Weights of a small mixture-of-experts language model, trained from scratch on English Wikipedia.
Size: 19 layers, width 192, vocabulary 8192.
Experts: 64 experts in each of 19 layers, 192 squared ReLU neurons an expert, a sigmoid router.
Training: a variant of Adam for the experts, 754M tokens, 5751 steps.
Below are experts of layer 16 (counted from 0) of a mixture-of-experts language model. Rows are named router (the router's row for the expert), up (a neuron's input weights, with its number) and show model dimensions 0-191. Each number is 500 + 25 x the weight over its row's rms, rounded and kept within 0 to 999. Numbers have three digits each.
Before each expert's rows: a language model's description of what the expert responds to. This comes from a sample of Wikipedia text that the model never trained on.

# expert 57
It responds to: New starting place names like New York, Newfoundland, plus in, from, with, and Domain values Eukaryota in taxonomy boxes.
router:463463483529494469478445480505453499518491498481488491511493530464520498460515501467509507524510487492507481495467535500539439513557482508488528513505483539486514512470501483509465487498518539546523532521527473507475486502566466460550483498508446492459500484542483520514539500527492532536535500508508540481518506515475492497515488501533528521485527535453510538474517502522505468515492493480478476520512502507532521514520543470462524470483523502515498511492475513488538485493482481445455541518535518546499480505521537471492530529526530515499546498477506498509506518506478532526
up0:453550486493500517453524510483516524532504534493506501486493489542534478512532474510539540501516545482492483459533503496555497466514495504531518506479482508517521530503496514456502529526498535479503492505544481470491475505516493531516514540476528488470480536465481486518504484472523474509518484522474542498503489534494479459475483479535499536448483504534482528488517466475479515478504468492513434531520498555584489540509521511512500482495519543519484531494525486501536537517516517488486511485504467512512485455496517508480460480493472476466523505473508505538498504481451538521
up1:496524486527493443451535498512470508493501534488515501519528515537504487498509514491511536529475522453476464489486523497520496542527480540492560495490480558500503479482506472506494532557505515545509539476535461562457480492497496518519466490514488520447478495530522492510483488521500525542512520544496492502511481513433459511522542485510504495475500518492497518485501501532463449516509488487519474497467503491513492519536488474517507463455496483555463518507478506495529503483507490486493523534486506501533483463523518490503548507504489486486562442485540490528491516514500490486
up2:470467474487464511461517518551445511468498514502480490491485511513544479461493510487477509510501487512500474492531486478482491512501528498508546471499465496496464510516540509501505524568452526526480518470496471511500535497518526433496465467498470508491505480473456481483478513524449475526522467493478468515545492500473509494521502521544480468505487532472503533473498478496495525509511455554547467513453473480488519454511533475482505517496497460453496498487478486436495507479487481473427506492520493500498514489469534476497495520484524511506482462517522483473524529486493499490
up3:485490511548476449442535475530479529511515498505495465528551540487552495482519504506511516543515520488488510468490475482529496509501454510516527503520531521480538501481462494516487484502516509533499547525525483513468480529555484486522487465510504491479470503510516524530533481523495548524531518497514498464534433524468510504516547483516484529493529527477499497480536467523499492519486488508511457477486499533513486489508507523545505475480557533485505520467478519450518497493474464491493522502505509508533488509556502531504529495466481466498488480484497487545519552446494490521
up4:477526510497527490513513519486498533466505532481505483466525512498509536423517475532508532508489473506500510522506473512468474508537466477519528475494461530531518473472471531506453518485527496478506510525510492502461501528520565479531483497483522479496500534532461525490522513503543539544504493497498506503562524528459508507488542496503512561468455536494475503499489516505496443493521521518539488468486499511507498495512521510477508489544519458501511505492468510538498464530462477494526513545539540501523492532469528476504542495484514484530500512542519486479491510460471451489
up5:529532470513502514457501504517485495504479491468500486496506530481510481483516521529539499523528542505473492521554536499514441501519504512479487524527557492492495459447492494499485513516495521519537542486500477541466531479534509526531533465486458480508522518514527511519510515512484507510528497520512489438494449503482493473543501499549503509452540556483518530499484477527503465500526521480531490485488437496495508449509494461504501482455508470518528501515516509470488508511498466519459552479563482519504498505536505522524513542528511531504503498447498509524511497509481512535
up6:518503479541470472500484481496501528489483524465506526507532485533526467487498499525493519509541495486504491498497527473550506533509482544464524516534503499511514505498510499501480488520503530553522557504543483520484491454481461477507487477527465530485470523536523517520497483525473517531524508475501484506489489539460482471519517472538500497452514529458497500496514511514460477562528477444527475484457482528526507457555530462468500451478528509512486501478481538478513452503484500538505511518504492546512462479541512509493515470507511489490517472480527476514495512453465536528
up7:450510473549481436495505500515462509495471482464484466513515507519536480490501521516530536522516554467473495432484504472536473508551489543477579502534515499499503506492484490484481527511525521558490527484526485500481484472501488498536467489535484539486494515498526505525498501512509518558551505522527488449521502528447486483510489496495498521483509512456466518491555516526490481493522486519495491504468495518492497501553501469521492441485526501522483509507497536490499509455489502500486510541522517526539483452486533521495511478509505495483514496475490468497504497475501549502
up8:478452502507506516522465462500494451464523495517471499480520491450493467480506479528526481517464490465461465503475491507478493514516526515509493512498508489532496531473473469523476496547483529462503485481489452496560479535528511455501480533499511530502482537516488487480503471495503486500496501511541520531512510517501480490507496501553531515500496447483542471487477496474454494536490466460505520449514480499498499521583490502505462480532471488472498525503504511487512491514538426500535551531493518528500492539500567490493510495514502486510512494515491487494470505473487443487
up9:466507490484512431506515524556520530477493479471463526555520508496541472504497477538469495503487485532517459492523484468504483500496513483524485488472464512472520460509463443506466512480477539519479499522502449490457504481516514465533525451509497490513488470500498485505481478519473492527486471502469499506521509491494455481498520488545488480498487484459471552497482521500512472524523473500534513508487499502506503527490509482485511479500514425479493504503428538507499519508545457483495485548488475543525489528500508489492510520532458507504468474515463509449515458488478518527
up10:511511494499512484443510462498506552504456514502524552501497540512507475460498479529547514540486518496437486458474503474507493516522466535501521541535558493530461502449473500478428493508521534510527493526490476528513488496512491492519469509520538498513521491473501520498500503507502504514494492501491512484506472503489472463481525468497523495506515466499485553467522472484487528487514497511501516511516508505520503512591510501468439531480519463490515507506514517479517494554541505472465509506536530522495475508506523480509494488488532470480546517490538514477541505491516535466
up11:494494495530461474482529495513439507534478488460501480534528514505510441484535499517534522532481502493508461477511553509521493524524510524473564504520484502498503471501486486486459548510513512529519559502556492526511451480524500506527482473518488515466467533492500488489511492494450498536512497514500501506534502547468495488487520494535505532493505496518505505493535498500500476530504499502527467482496462516526538479505518493531546488454554491531469522501490510511528472484505502533518488535494475527520485553536555522468535488453507483495542466498498487513497499456472503545
up12:516518523487451502522498502495502536529494483525552547480498527517537491528520495493497536507499488488474486484524476502493482499581513467545506464508476492486505514455521479461536492493515499489528524530513508479476508520534494506528512522532533494482462503508480537513510496567495497491544491514477488456496412506497469508521493507495497506519512511564499511497459530529511483485483459571515481482527545525492507506505533435478504504475527507484501501481486544538497474495507512518486494527528516496464462491515477466471498501513531518497494506499463474498548524494529527467
up13:474523497525453462470504488541469530482476487490513482504515505492509485491521485526510508542535526450494507499492506475544509526529502518483537495533492491461503487497511479537478542506497530546543537498532470512471472457503489498520482480472483524454471514536527547486493509521486506519514516507484510493529463507447481464508507473516519527480525521491516522489505506518471441510557455458506419493461468506510489523537500495506522459477505498505460494483471551494536473495504505467484505545504468530496473506499516479467548494497495501485516476469521476500476537487484535504
up14:511500461529476495444527493511456530489492501456483469510543509517533500505523486500540507548515528465452479511483477488508480491542485542468505515518525521521505471520535504517492541512486496530524577500543500509496500448523481452485490467500474515475469514503517500520546496540503499469541515526526473469520465547447493499492526504509545505497500501495489514519487525527462470506526495492529500472467511505531469460520539511523522445442531504520468487526478526520531507505476487494496492548505500489504478492496501518494527497509485490522569476494492510508511509465500506529
up15:519515462545459497438548474557491535480495518482497479497546524503539512490512525505525522542497522497511491488500527499495473519510486535486534483526492531480531472448504508506477501541533536536465519504530487517502500491524490503512500464508498534482480540519516513511496506504512504545536506486497535494523471537415504492476537471499505533479547531474456509481500493525457469534516489506504496481499502514500532488544475466503524461486541521530478541484490517487525488506470491479495530525485498524506482503487503510463524502497506509456533479454491529479518539439466503508
up16:460477478534464453481517492516452501500505497489517508498521498484504499465526478515536529554498544481480488460489490483535503478510484514485519506519474535478558487462509492530485520542512531514510522483539460526513466464512471513514453452535478515484474490522528498515504520519467524546539519536533502470518479540441507491485540467530516552499524520477498514485494520505503468525528510491528477478481521512491519495572505478519504504498539512521477504474458523483479477504514491511491527522525521507511478458528548503452524494515506491495565487485522495505499491482479524531
up17:491474497503497488444525467472478486513496491481457508517510487493500515497545464520533540507501480504477516461487554480503487513511469538491556503540491529531465505488511489489476532473510515506530510519507509496504465482513467564507519480509507526454463512495568548502529500508485485511493543486506532439478468537502470468502487483524518496469511498506548501485558488505483496488495495484512497481484475493496530451534520511528484499518503472525451490471533527496482483517504480468451527519457538539504485522522496500492526474460521484504526521459508455504498544452483489513
up18:522528482498505494519551477463472473480560484510515464474470510518529496469505513537548473524504473500498484526505501500458518460555517498457514461491488490500541533472481490532488479551511500495509503531504461526475510492552529530529543519505465467486528478489453491534462509473474526500519493460507519553539458477526537517488485482490508505481492489478471540485501498489517497542499486467541505506500503525517500491500523481512523475483474503528495546483556507457461492481482513472515529516482445514491470439506534504483510522495496458519485531517494488494506498518516479502
up19:468513482464514497482492488475482469442437512504463500500516504490503507496535561474510538519464486481493534532504544480506484509509442540458488487480480531491538504441530503525478456511526495523503502501537463520497469526533524479519480503522509548544478552512483492515524496492487477491511486490464537486519479537487513483478492505483493514446502488456510483510505461518494526542513495508481500508470533533485492487533500527516467495492529473502503495484520511486520533518494514446493542537480551520488535476477535517470496467474488494475518479517491520503549454479505533501
up20:457514473536498496466523469536473520494509525484500519500542527508522470502508486495548527529487542498480474459479535485499512521493503529463528489539486540509511499494503458517512526506552521507535544464505501526482503475542476488518499454514465490476469530494537506529504526483480550503515515529493543496476464532448521488505520499524520508485515542458507526464518502542441442521526462474505473480468517484509516510503524475524510459476545471503495518448489511483502485508485487501503531537516511518541468523518514503471531510468529495499516493473548488500505471464476501506
up21:468531516498499483516503507518518539528530464520483446531495453473502518475511495468541530505494499482464495451514527496475480501507500550513504508480497516452514486472484480509457543464509484522493481509519496491527505460565490483493504491519512489515504501508521533582498481515458522510545519473552499448500475483485515472469504485568475500483473498448491532504494506505476471500503483503519497534500468499547490467509537529508516504444538499518474539505480498472497471506502489460515511477514511526478522519505494486503527459537472505455510507515525473473489526503475512554
up22:472511521518472490469523501518458524503503527466487505510521541509512485493498485481540506536497501465471474472501515485529487543514489502498526452495468563483498500481494501508481528538488523518504546543526480530479509452531471470540486436499483528419503497510504521503516495528519487490537514517510510483518487526474506485511518467514528512488526521499480498477544521535510466532505504472519476470466487468514537504543518475531491481470523528477484515490480543465500512466493475513500490550531523532530464496501529509449546528490504471493521474474524486496469550460487530502
up23:454515526533484452484511486538467518483518503512508484532501505518514497492501515520496473507532518487512489513512485477559502479542514528466498491515477513480470458473479466558494528518488511526480546487538474510493446482524515516506488498531475507490478519499481553521489474507493546495518530525501515514524500523484516504550505503536538505485515501535522482537539477494484464483549493458536492488485530513519499471538520508502486449527510488485471497487455534517519488561509450491495513503474498496546473519524610497508493524490496505490530507487508489503519538490491525509
up24:503481496507504504498520521571522523461534499509510518503517523465500512447474463488496524506492477464482466438499511515544506454532502536508508520484515515524514480496454532461490511515454526541487488508467530516539455503533476485499489485479499486480496552507507460450513491516438482520536465507524499457533518505478485516516498489445519522506503480495501487518491531510502506485510455501549527471519488501499484519491533503520534478482483482513469490430496510533502451487526497525489488508459508524488494526502501512458480510492511506517528495470502491499473464453453546533
up25:513465493506469474493502492514465482444523532492521489475517521517518478499540489484531467492512548506420500470505525479513526504510500548507493499487444535519499472508497445499489536457464515536519480526526476520511508435495453476460449445507488495486474498521520480474478509501461499511529486495481494490494477493490438519520479499511509513510528509486498504479495501514504473497535471494508473538504466504497492477504544462514584470504513522522487485484498544518496504526514512482491465468530517475493489474502530503461510487461491506476490504513524503492496451522520551531
up26:464468487535495500466497495501459516514500498471512488516526539517523473463522513482523501534502517483502476508557502476525497539522463531460526492530486541494523502469489459487503518524517508553528521494547462539495508525509492494528487462531512518485502492517520544508538510505509520506542480516501502498493468520433500464548506491556522521480492514474469522477490509533476450514519438519548473494474515480501499470521532478498513480459540499488486529458494517490494477497477461497493482524537534542535460515505552503478529495502474499492532446498510499537495516485502509498
up27:486496462502497501486530469527479476498512456488505448532517540468562480476521475507532510515530540476467427476519503498557478490493525525489512487524544495495510510487489477505483537529496497509538553494546461522484465470549491497554476514514521498451490500512528521506520534527481528499529533514504521485517475500452489489498543483509522497484560513478500514455520513503476469516524451508491481508448500520479494507506499512493512477468542490537466489478486517475489474472510476486490519520488494498525493473524519510486570542527495494480501483478506470516523529518488509494
up28:478520415486523479474494509501516511465524504481485515512502478490489463485525565527495483498525496496490460503538493498501515552529516487470530479516450502489495533566527480475446494506478518531478493432494499457536518474507490526501464496487523500486497522502494534497534516541496509503507479496523495540507497540496518504506534525524508497546512503490500534512511464487459497508488497497539506478502487457491541481511523479494497468495531526502500505502491549470495481472521489449484482520492487559470501498456526477437524504456492468496514478515500476483487513516490552551
up29:465526484507481498501483494480524504498506475478496487492521464521573483506528505546490465509552473493503536486433518506436521577496538508505497520518503510542510505486507533482498506487488548498506514510540472521457504515508522494540506503512494529478492529455501504495503509464504498469467527539477484493512513498511516486499447443509484539506470496515489508539521478481472454492495486495508475525535458477518504488530528477499495450516497482511496489508517520473477511499501513460536494517518460523508480532485514546482566488481477503476531510469490509511573490517508539485
up30:489545503508494481449520528454464490489511469524505476486479537471501499513493464478477497509537479497515489507531488451494469524488515487482530497482502497493525521461477481473534518487472453527493526512525509507475524485545465469539469530453491508475504484495482508510485498535473515509510567546501533505495502499495551550486491452523526503482500557532504531508552501483516415479525490518496485490518515502554502507501540466511505499448505504527428464537470518485517493515471527532470518498501511509481500485504514509518493490547501490471496510495512497489507542517524519508
up31:448492533535523483483532480463510510491479496468527462470503550484482481481545525483488489533485505484482520522491496457531494499538549521495521498466489515521481493478519467490528501493512493521478512477513453484476508476519493494484465505479530532474496486540507523517464491466511500534610483499484518498509541525478505492436494521512519506481502471488505520460509482517473487522491496514518488477506506535527519522537511495488497444445492493512515506484496515537540456474527495508513441536537517483459480475470546500520517512514486477477514507473507468510500512525498550501
up32:473523466513479506470492485512467507505477493500503481501575568478494454481512474468512489551508519484483487464482518492542484495511495547479517482491512544499515477486524500494475530504502520510487565494536477510475442502506501488524453488530503545491511533521498525468482529496491532566528495517495506459520485530450488509523514468515504517487506504497499498492525501505455467474489472493510492501463499481527522471535516506495516477467535493510496492484452549488524485493499472462491499537529516525527454481506489500462523519469497494484570477502529487501501539449489542510
up33:463454454507480508483485478489518493512516539531512517491520513431510504478495482499577482543483534500506505489486515487512513480496452505525488543502509501511472516507534497513425525564520489480534527497506443489478516504533534532494476514534514504514480480552527546475537500517501496509476467477502484466498500525474464503528475474513522473517506513495555492516519470510512481512472462478533476487504506477511508511499541524508501500494539506493502450480547490488524468533490491491466548512481489537474499519483497523484520487538505474490516505506515490490545558517464473478
up34:514487505539486475499512491462493521525489485495482506484503519528559479508539495471483497530490555498514469492477471478519520551528445522518480537529473487480488514449528481506517505495480490533530489501502502500501511489530490506476498509546520564502524517486491501499515505525429534578530509480495478485525519493490474452493504480545490494502496461472507485483473509480483488533503488517465474508518516523562493456506505514490509467510509538503455477434504526476515469503518513523485472486460510454504486460477475466491518534545498498488511506489491466538503512508518520451
up35:456474515531497488497515480526471528494517501479468511494563520504539496531532493520519508572441534482488473451538458469526484513527519530484525481533491533547494505498510486516496499495536512517517548485538496507520480491526503487498504474514491537482510539509501519503512474501470491540518511490501514469531462528472507474495520500533510534475534534484511498499514494485464497492535475504494465489462506522531513497521516497537519486465546545514497491468471537473485494517489469488478530519501503505554470510491503538443549506486491452457538483506504485507507492459448527509
up36:494553440484482496450479486481489512476525459495491485466490514536504482491504473515520458503461485467519517537515528497499496479508498479440472521482460513512513464487471518518456499533483552482537531504526495513516506507514534523529486508510447528490497514524467482486492498503481495509489526524526496504498500506497466447469500515486521493503514515508497436499500489509508471518502502478505532461466466535455475486515535510492473449461479512530453521497472503473514527438507468470469536519529512507527479465535479498485509510468511478515533492474519512469536451487442497480
up37:460511512559482479476494475512478526497542481493484507506547530495546488481533471510523540532528518483523480448461481487496486519528499526466537492528503567488526500500505483513476533530526523517493538520547504526453490492511489517541453460502504499451490522548471468468503494529477512563526507514493526481508502518449476499511510476508521508491529505475470481489523497533483457523488479509513479493475522504517539499508461481468503446518548467524516502439479540496490503482512481478508495510489511535520471513530534501490524516524492519459508476514534478491508496489476487503
up38:460474502478482486482534471497466499485478524485536493494549537478482505467500484464506504515470472516499528502486507481498549491492489458518498515494496516511523473490509474499426486522543512498533491520508513507511519495475512459506470473497481483485484492533497457505467458473497523541484511515476500510479523483447508529544533487472520512527504513457537492492533507490503519490551488499513485461484547450511499507488478443501512518473510452489474561488463479532501500576528489501470527513503486493504527512490562491468547498496460513493485512502527507473547505515457523481
up39:488486532539459527465505518535491492520523480446492469487505563496513483479512518502482491499478490527500479464483539470497479498520511503497529506474547511530486552494535528464518460547489491492515508521530504499450558515517511500474506463525478513460543462510507522470463534518467529492516482525488484496499510488461511536509501476526560549490470526466505547463513509486465461517487513494510494536501513472525525516503474506508531515500513484471518491489463496511498478516498465446484510495490521528513509493547510506495533537520511523552479485479503492498541531516461551508
up40:498513463563488479449512492540476531513469500472483508517527552477471484457562489506525482548528514423495496481482509489551490519540494492494520489483504516529505485499500463482455498515515528527525528512531471558455481465513496532505482481542498539470477508504507521502498478529488552541519527493529523502497476517449504480530516487506533516473502516481503501489511486544462475526538486503491483484464506485507503480517513512469503432488532497522489514479478522510511505465457503505483523538497509508508464491532506475484511514506491482497506470489506478507508521475445536528
up41:531480471464486457472480490530430519455457520467485474526490492503528472479568554520511481510504491477499480458493494481461506482477469514461515496512514544478523520530528478506511502528513542585522505537476478518510495496516470540531513488533514506486517550496496519495531468478476494501523456524500464509491472521488495517490497471514482517516548467473513494491495506511522535536531494525498507498483524500528474500539537500486537502478552515485498493499520518449492503486436513445453479500527492504481473467495524521509503496483491484485512470503508487514492522472506473504
up42:494527430501468480481509508513507466479459524499502484501488517475505483469494479526508480494527497513499477524491486469492503504483507490461489495480475498510498542475480492535522464504468514545508482450530495530503530478525440534477500465495455503529537489498484520487505533509525461521542530518496512505519504490505507476544535499542536523502527472430477508497472535498481449496479483528484483505495481496548541528525508534488461492494506540510484531489457547547553479540545503476495519466495461521526462524507532536459506516448523509486499495489473499486514500498498500493
up43:490514504529464454501484484518487526505494480501509515497519536531538482505526487508505505534499549501489503498497509455533485515527466512461511487503478508468505486491491505486492511523515536541546522489547465506478467486523496463547506439512485524481461510509511489483483508518498505531519532529512500499516483557441511492540508461545487511513518539478488507474505536517487481524524493529521487475465491506535475516521515493505533424476530517500477516468446530469515499504503474524493504529521482489542470497514504432508516509467501459484540468464522466491561514490480539492
up44:425516504518497485499556482505467521521487504491497475472515522520540472496468436486492502502501527503536467496557524516498463533500491554501528521497513487473495494516494535522535497513543545506504496476550475503476501515529489501524516519544515501522518493538489506498485530490454505485467496495535485469528468511503494484487515460494495448511518490490479514494468530524527499482531483505466505516513458515532495525479504490489473431515531502521515501455453512477524497504530521469488531523478528509543436479522521478487534516526494531440516515484477512518519467471506514490
up45:506482483511464471521471483505508484487499484503502444484510502519472475484493520489537512555508479495491449485516543542487517519484507489512472482497457519459522479473520424469459530518510494549521500527500483479514441495499494524524493504508502505477449512512550524513525482522517507523511491505473502488510528484463468513495503481503534538510497547476485495501524540515489497526525508521503493502459558556499541516573509463536526479488516450484488509507511545531497521514511458483493447497510494494524471487521495517475567509465475501481508491515485503518533485490474491519
up46:480488487497522515552520490511458541494509492510508506535527549502511488456532531468461536503504479474489471516513540520475458475465484502491484526493486465500489479494495525485475485536465543493506512496545507505522449523459529487559496515519487523540496466538473496503507501534525524491483468503495517495478502516490513507473487532512500497473508523467527471527516503492505519532536463519506483483479517536519476542474484505550477492479515526539498513477463533503494485501461463525483537555535536498500498436482537442495487502551512485498499519514521500492532459456518481515
up47:494522469535516499484519516503494503519548520483501493547512519506500505496485483521487486534479490498518447514512517507497469531530486463485494494499499521524480482526469480474446526502497516489511500484507503481486496530512541463562459488483515497510501457495479459505489486510510535543482541510514462478508508513492475476526499497516543541480515524511461488492457531540497476522531485485523521450505500552497447533514513490501540503468466530512482536503442484483545444492509462496471544513524502550515502495533485482510493471512519510550545475501531476510497489441456510539
up48:475524506525481445476499491508455515499478498502488502524535519513492473470526500484483511520534519473500510468490508472541514502521485534473528501520514527487504458464470452484492529507494510515486530527558473526472477458500493473507489466550500489452490545514540522491536508546489522512548506515479493466480484507433486482512517494518513516502510525495514510502533504536470469542532490513522465464466517518548525516528528495499519481460541475497476480460481570516491487508502462506485508501497518501537474501564533519458541508520467510498510475482500481524510519465482502505
up49:477488507505459471468508497510500489516524527484505551531495488517510524485531495516478482562502526470481496498476494475523470533529514490502534470520514470493503498482466505443490510511529517494509487512524526470507508499482511449524475505477470522480458489490487510499522461551538496544517534517532503523482510513473493500504484523497527516466474524526504503544525526522472469532507506498498452513487537541529475488504519484513492434453469481530531501504445472497503424448508495491455511580473477474533464480509496469515496511527498509513500470491528498474535506503489518503
up50:527535456523471453492464503547428525471469529483524487493500481482534471525545501520492483523507536529499489497519515481533496507511499507513496463476493526516525489542506484478517491490497543490549538531542505545486503513524486508502493510497490518486497506522494540520546496534489496503502534525510450515482510491480446523488518530521459508490485516497486496520473475543490460552518491474493442535470525500506535513532493443509489480487494470530477546468506532487479479491476471495506498531503531496533465522541513492461500538492503503487477458459485460516487493480526533492
up51:524509462500510499505505490508517530488524490489481514472506499509462477531479537474520538521480502514460501461488466504521527526545471506542496522488495490447508503459483480481497482520509533505509523508506491507500491512519472502522517536513509515489497470538503514478459519546529518542543546512483535514514466519489449523505509477473529522484487564485489543506477510521501529467454500511501509496523514517497548530495523491508465501505512516490447479489510482550538537460528512506484453532523495540494496492523464502439521510509446521472534525464481496562545482475497531512
up52:461491455522503489440504451505485499510494486498480485508513529518515496484507457502538522543483557436489489473492503477534484493534498506489513495527514516474501482492516471481482509520519498514539573515522461491510501510529506486533494505522484509485508551534526504498518475525462540511555509533505508474512472535448492501519509484528501549493530562479488506493501506527496489536520492512487479494479520499522507472500522463523470485447521507501481494451482535460508491494505487479498527528569511492510481498498541506475571517461487485482517485465530484497537532484520517507
up53:471487468550432444505522497519459498487483531458499489496516511536530496469541483482490501574515516479502478487483503470527470481491533513460511502496514511431481500481511485511502522491489496511527544503530475521443491499487472518502495482507491529476461525521506503497495509548496514518524534523482518486517497548453493502508503480525507514484522523485481537498515529509473509533522469505509489497470486502551504505508520481485552481480511501494464528471492536438514512479474460486508520523519518496526450510505526517440539472483474491489537486462515482532499538481460523512
up54:447527501529485506497500482540472520498485498458469488517535543476552459518535506516522513550500508486497488505515514481539502503525470540488517499501519513507529479498520451526461530503505530546524527483553468534495505494543508497491512468489462522479441513527521521491541528532471538514555502517496491496527496529455481491493544482478534520457510492484474495504527523518477458555514481488505477491459475492510499485528527482502491453464517488552499527488499531500507521490502457501490523524499537516540495499513547483475542538510493479498534487482534488500510509468490521499
up55:470521502550482476471513480511476490465468508490515477492519542498540466496500477500525536542508479473468470500500514465523471494522500513458521530517508495508508514465533466503476513497528555520507535529528474516447493447507463485522455485502468532471472523500556511476511499521471509501546522513515477484541500518442475498526512489497539503484547526478508506508509537536476482532543516505503455487481495490503514465503507509508476463484529505488448516475470521499525507481493481481506464520509504501470495454527526470483561519480484491460526505476469482477521553476496521494
up56:487499490500472499488504464523466535520523512482485494547504511494486497485535480503547480524517533450497465473496531473499493530526503532498546503531469509480493486460489437478491512513532526531487515505542449507489479480481481511528479471494493506443477538538507526516504496575469510531538503522523512485496479541409505466509481476513476512477530526496520521468513519513469499550493476512519476489486465478513508497527507477500502454466525511519509493478482540480504494472486503493501534519506478506486470472507529484478522490513513499477547504471530440508503534474474527528
up57:483494522489530495477507533541461500470468516476490497488493484503512522447482478481491485517464477513473523465478480524499474481549502539484496451451526514547515485500497476458522483468464500556491488515514455483510509484521520464506488467491521510521466494517521489500532490504454482517563514506505510474491495501492474483522489483524471533506497458499523444481507480567511504506519491533534463542488501472559479451488532507522532488500539497496461458539497503492496501466516511533502513508520524510502511523551489530502513487457543459502510486468519453490537515503511492482
up58:465496490517526525481513506503502507520516495493471524550507511469533491526522501461506554512463463473502481520464515496521497468517477519498501493510494514444455518524521504489506515564529517547486537501524520510504500460507495510517494475498468546464514470495577531509523506499497577565497532480495544493557513517495508489507479488508495463494488557498521488502466509469500456495490464529538503523534490533510491467507519514503543489455520530504456504524500532512523476486505511479452493533495475501486492493500516471511499491511454506514521508513546487494509460496531473519
up59:483527487544438435489520475521466533488515477480489470498548528493506497472530461490499506543490552476447480486485542487522474504535528525480528502522488536474496485478492486478485519539502522522511537477542473535461499518516481478480510496507467518469484510497523531508505531542500513504511517493511524485521471511440491501491495472500496528516504533447482501474520510526474490529542467519496463498482469479522515502506512530499495448482543479510493509480457515475499481479511480480491512555534534508553459495505529522490557498504531480495524488457497526499516539488473491497
up60:457519428495430484521500474536531458496525501500554517509483536545492498474461499487488493517510491483496502476505541454508495503494448479487490497536451487509516492477481487505484491519508525485502524501518521522518541535514510474533450499493480536483500508510495481487501498559494468511479517542466472473497521508489498500478505525508509501512505504510518501514517469514489521548525491475507485470469493563550489517488462468498503471427495456527509517525515496518500510473479485461453483494545513492484488467559492504498545460490516495505498488471555467513521502482474495505
up61:413469489526491474503472500469471466482479540438491461499523475506485510444525454535546466503499486524474461530461538520491430505527436524494578515506522470481498523482493506483477481494492538485526525469496474542477507511534528489479504471479520540499505492493520513516484507527492497516488503460458502490526511572482501504482525486521484511473513481488487524508515526536515500525508509505489501490491524539497480502516515544502499491514483507465480494495461479465511486511504513511476517510490508492481511497453503501515473469558498477539502512489508491483542504502517503486
up62:532504501555520523499481521511478510510477517482477505528486502503493508494522497525497538525521494499503493504511534493523518511518532520510496545510523527528479462475508472483446524524509516505468537489493515478519512499510506494540493495527492479507464489471493497482513482487465531510493562499533523521477515527493445509534507466442556483481493490505541510484524540488522452513503480537576497494544534510493484491515486479491509504471488504533482542507466529489515453471520476492501471564525524547512500517565473485485488497564483532505508463484496501481509476483515560531
up63:453478465496454504517510473509484483484484501496450458538490520467490530472511529487492480528491536505503453494476511496497457511492467486480534492507506486484515516491520512463462506549481568518552525543504509522447481506567441533512471513487511498440532468470502475453492509510472513528509503483472515505509524544487509508505508488533523524503487481442546532476508529517488470499542485531489480511516531486499511530485532498567524487491552495481476492472497494514538489526496483463511502492538513528472489477498503481469476507480490497479506500538501494500528512505477497495
up64:468505503535455484505507513539481521504526518462477443516540542494540475496517479501533540552500510439449479484498490505516520501529490534495527486519490551505494496488481509505500501519541543557492528509536473515476497506505493499550492457525482515481481527486474503502534481516509496515541512518517509472555464534433479469523511483543536535488522543449496525485501506502477500533508497519526474493500520516515504484509486450502513450473530485534484476494508508493510539476470463477501512513492509476498489473516540516494557492498510497500541452474504492508504506496479528512
up65:444522469520471492501525500489535541498466495479503554513486502516508508529508462480522475518538532528479477515515472515527523479506542475490506496492496508516555513502517465513485510515481493505538525486509520523500498457484510485479473518493473529486507456491511514505503485534503513521486485542465559487522479508475491471518556523518467521497485545452517538530481490533518490518502509531512468494481477515526560509462456487523526514513455480469499489449486466454527502480480494535475488509484535499487511500435529478531505479536504518533466484508534514489533524544490544520
up66:467557489540466501452488487505495519493500505513490537541505498486556511514554494473496533510504487495538509506478494505500532520502483518481526500502474515522490491515493455533498509476515509552510521528511521513435496465506500500517502485489466505436512472500475543546505497507485558514494558494455512499496494529495494491495503527537473537497474502503472485510487490501422468490525502497526468488508495508505510477565437524497511495520523478540488510507459514510504486520502508485551511508505512512485528551524495521486496532476504488532568483481534489494468544512486535469
up67:511529450505523528456472506491462532516507490484480505511509477504543452468482500497542503518516524514522438409508519489535476479534489507474487475541487535503478471502524487511516495482518517501487517509534506490514520480541503509509450488528496511472500530525544489500496492492524484516523520530526498469513489516487477510432559480517457559497516489521523521500512479474488508480521467479519464525469501533531455491533462504482529496447515476531497506500506535493524468454494496514537473508504518458498464515518504489491532502465505500524517511492544534546474512495501501501
up68:507500515525472486516499469499462511524535471494488490489514513471506494443520448498517514541520489477492469534467500479518485451490527493513514503543536537462510513459486464500477544521538547446483484494538493506526508519512553503501463515490531530470512506490523541508514519483484481518518487519495519484479528523478466516472512507497508467506487482500512504507556521489520502535504488485483515493524477487512496517495543476517466512474493491522471464453502506482492507526533545545519523535443481516495517502519485412486503515556494529546515513511479490506504438472516484511
up69:481489502522481473459494502511472543516492491474464482487522498503556476481511477518533519544492510495478464454489526461543481481533474504453515455535503527490507486498500481512514510534526526535530530497537446520463454467547476492502483483540490531505497512498495492513508487505495532511506513556509526501491443536460510456502530505520511506498512573505517516509500498496436484537562469490480470492481501505488501479525480516507490478488548505527497478511476512493518484444520484520509515527530535538497473486546516471455523512494498494491536477494510486533532508489488499520
up70:507486527520518478544521507515479537486509475507499494532505533496483514502483509491513491517485481519452512503465498515528464480537427478462484484508487514480498476505514514464488509524512503486469531488506468489476523450536513493539514514465457508444501495519538474456503502512533577508498522489509547484503486524488502466535532493467500512480506533466453495489493483530492477544471516468496518486524489532540497531493523490498540493459513523491513540487476478531486472548474482506486557539531517536489470532466527496472479484510481494538537476507545485479515493451497488508
up71:484511507509492506492489494515498484530506502465518508511541489487509504474509530534479515489434480496499456438499530503483527454471511511535505507543496497482521521498487531543506520497473517483484498517534509512492488536493516539522471470542510524489502484477484533504503511506514502520537475504523480502526426525483502498520484484511489502493503545513445522473504501546464507480529469514504511495467453535520511535510528502500524440468532433555461554519501538499495518516530479502498453488486573504567526511484518482525500526469493505505507523474529509515485495476489489507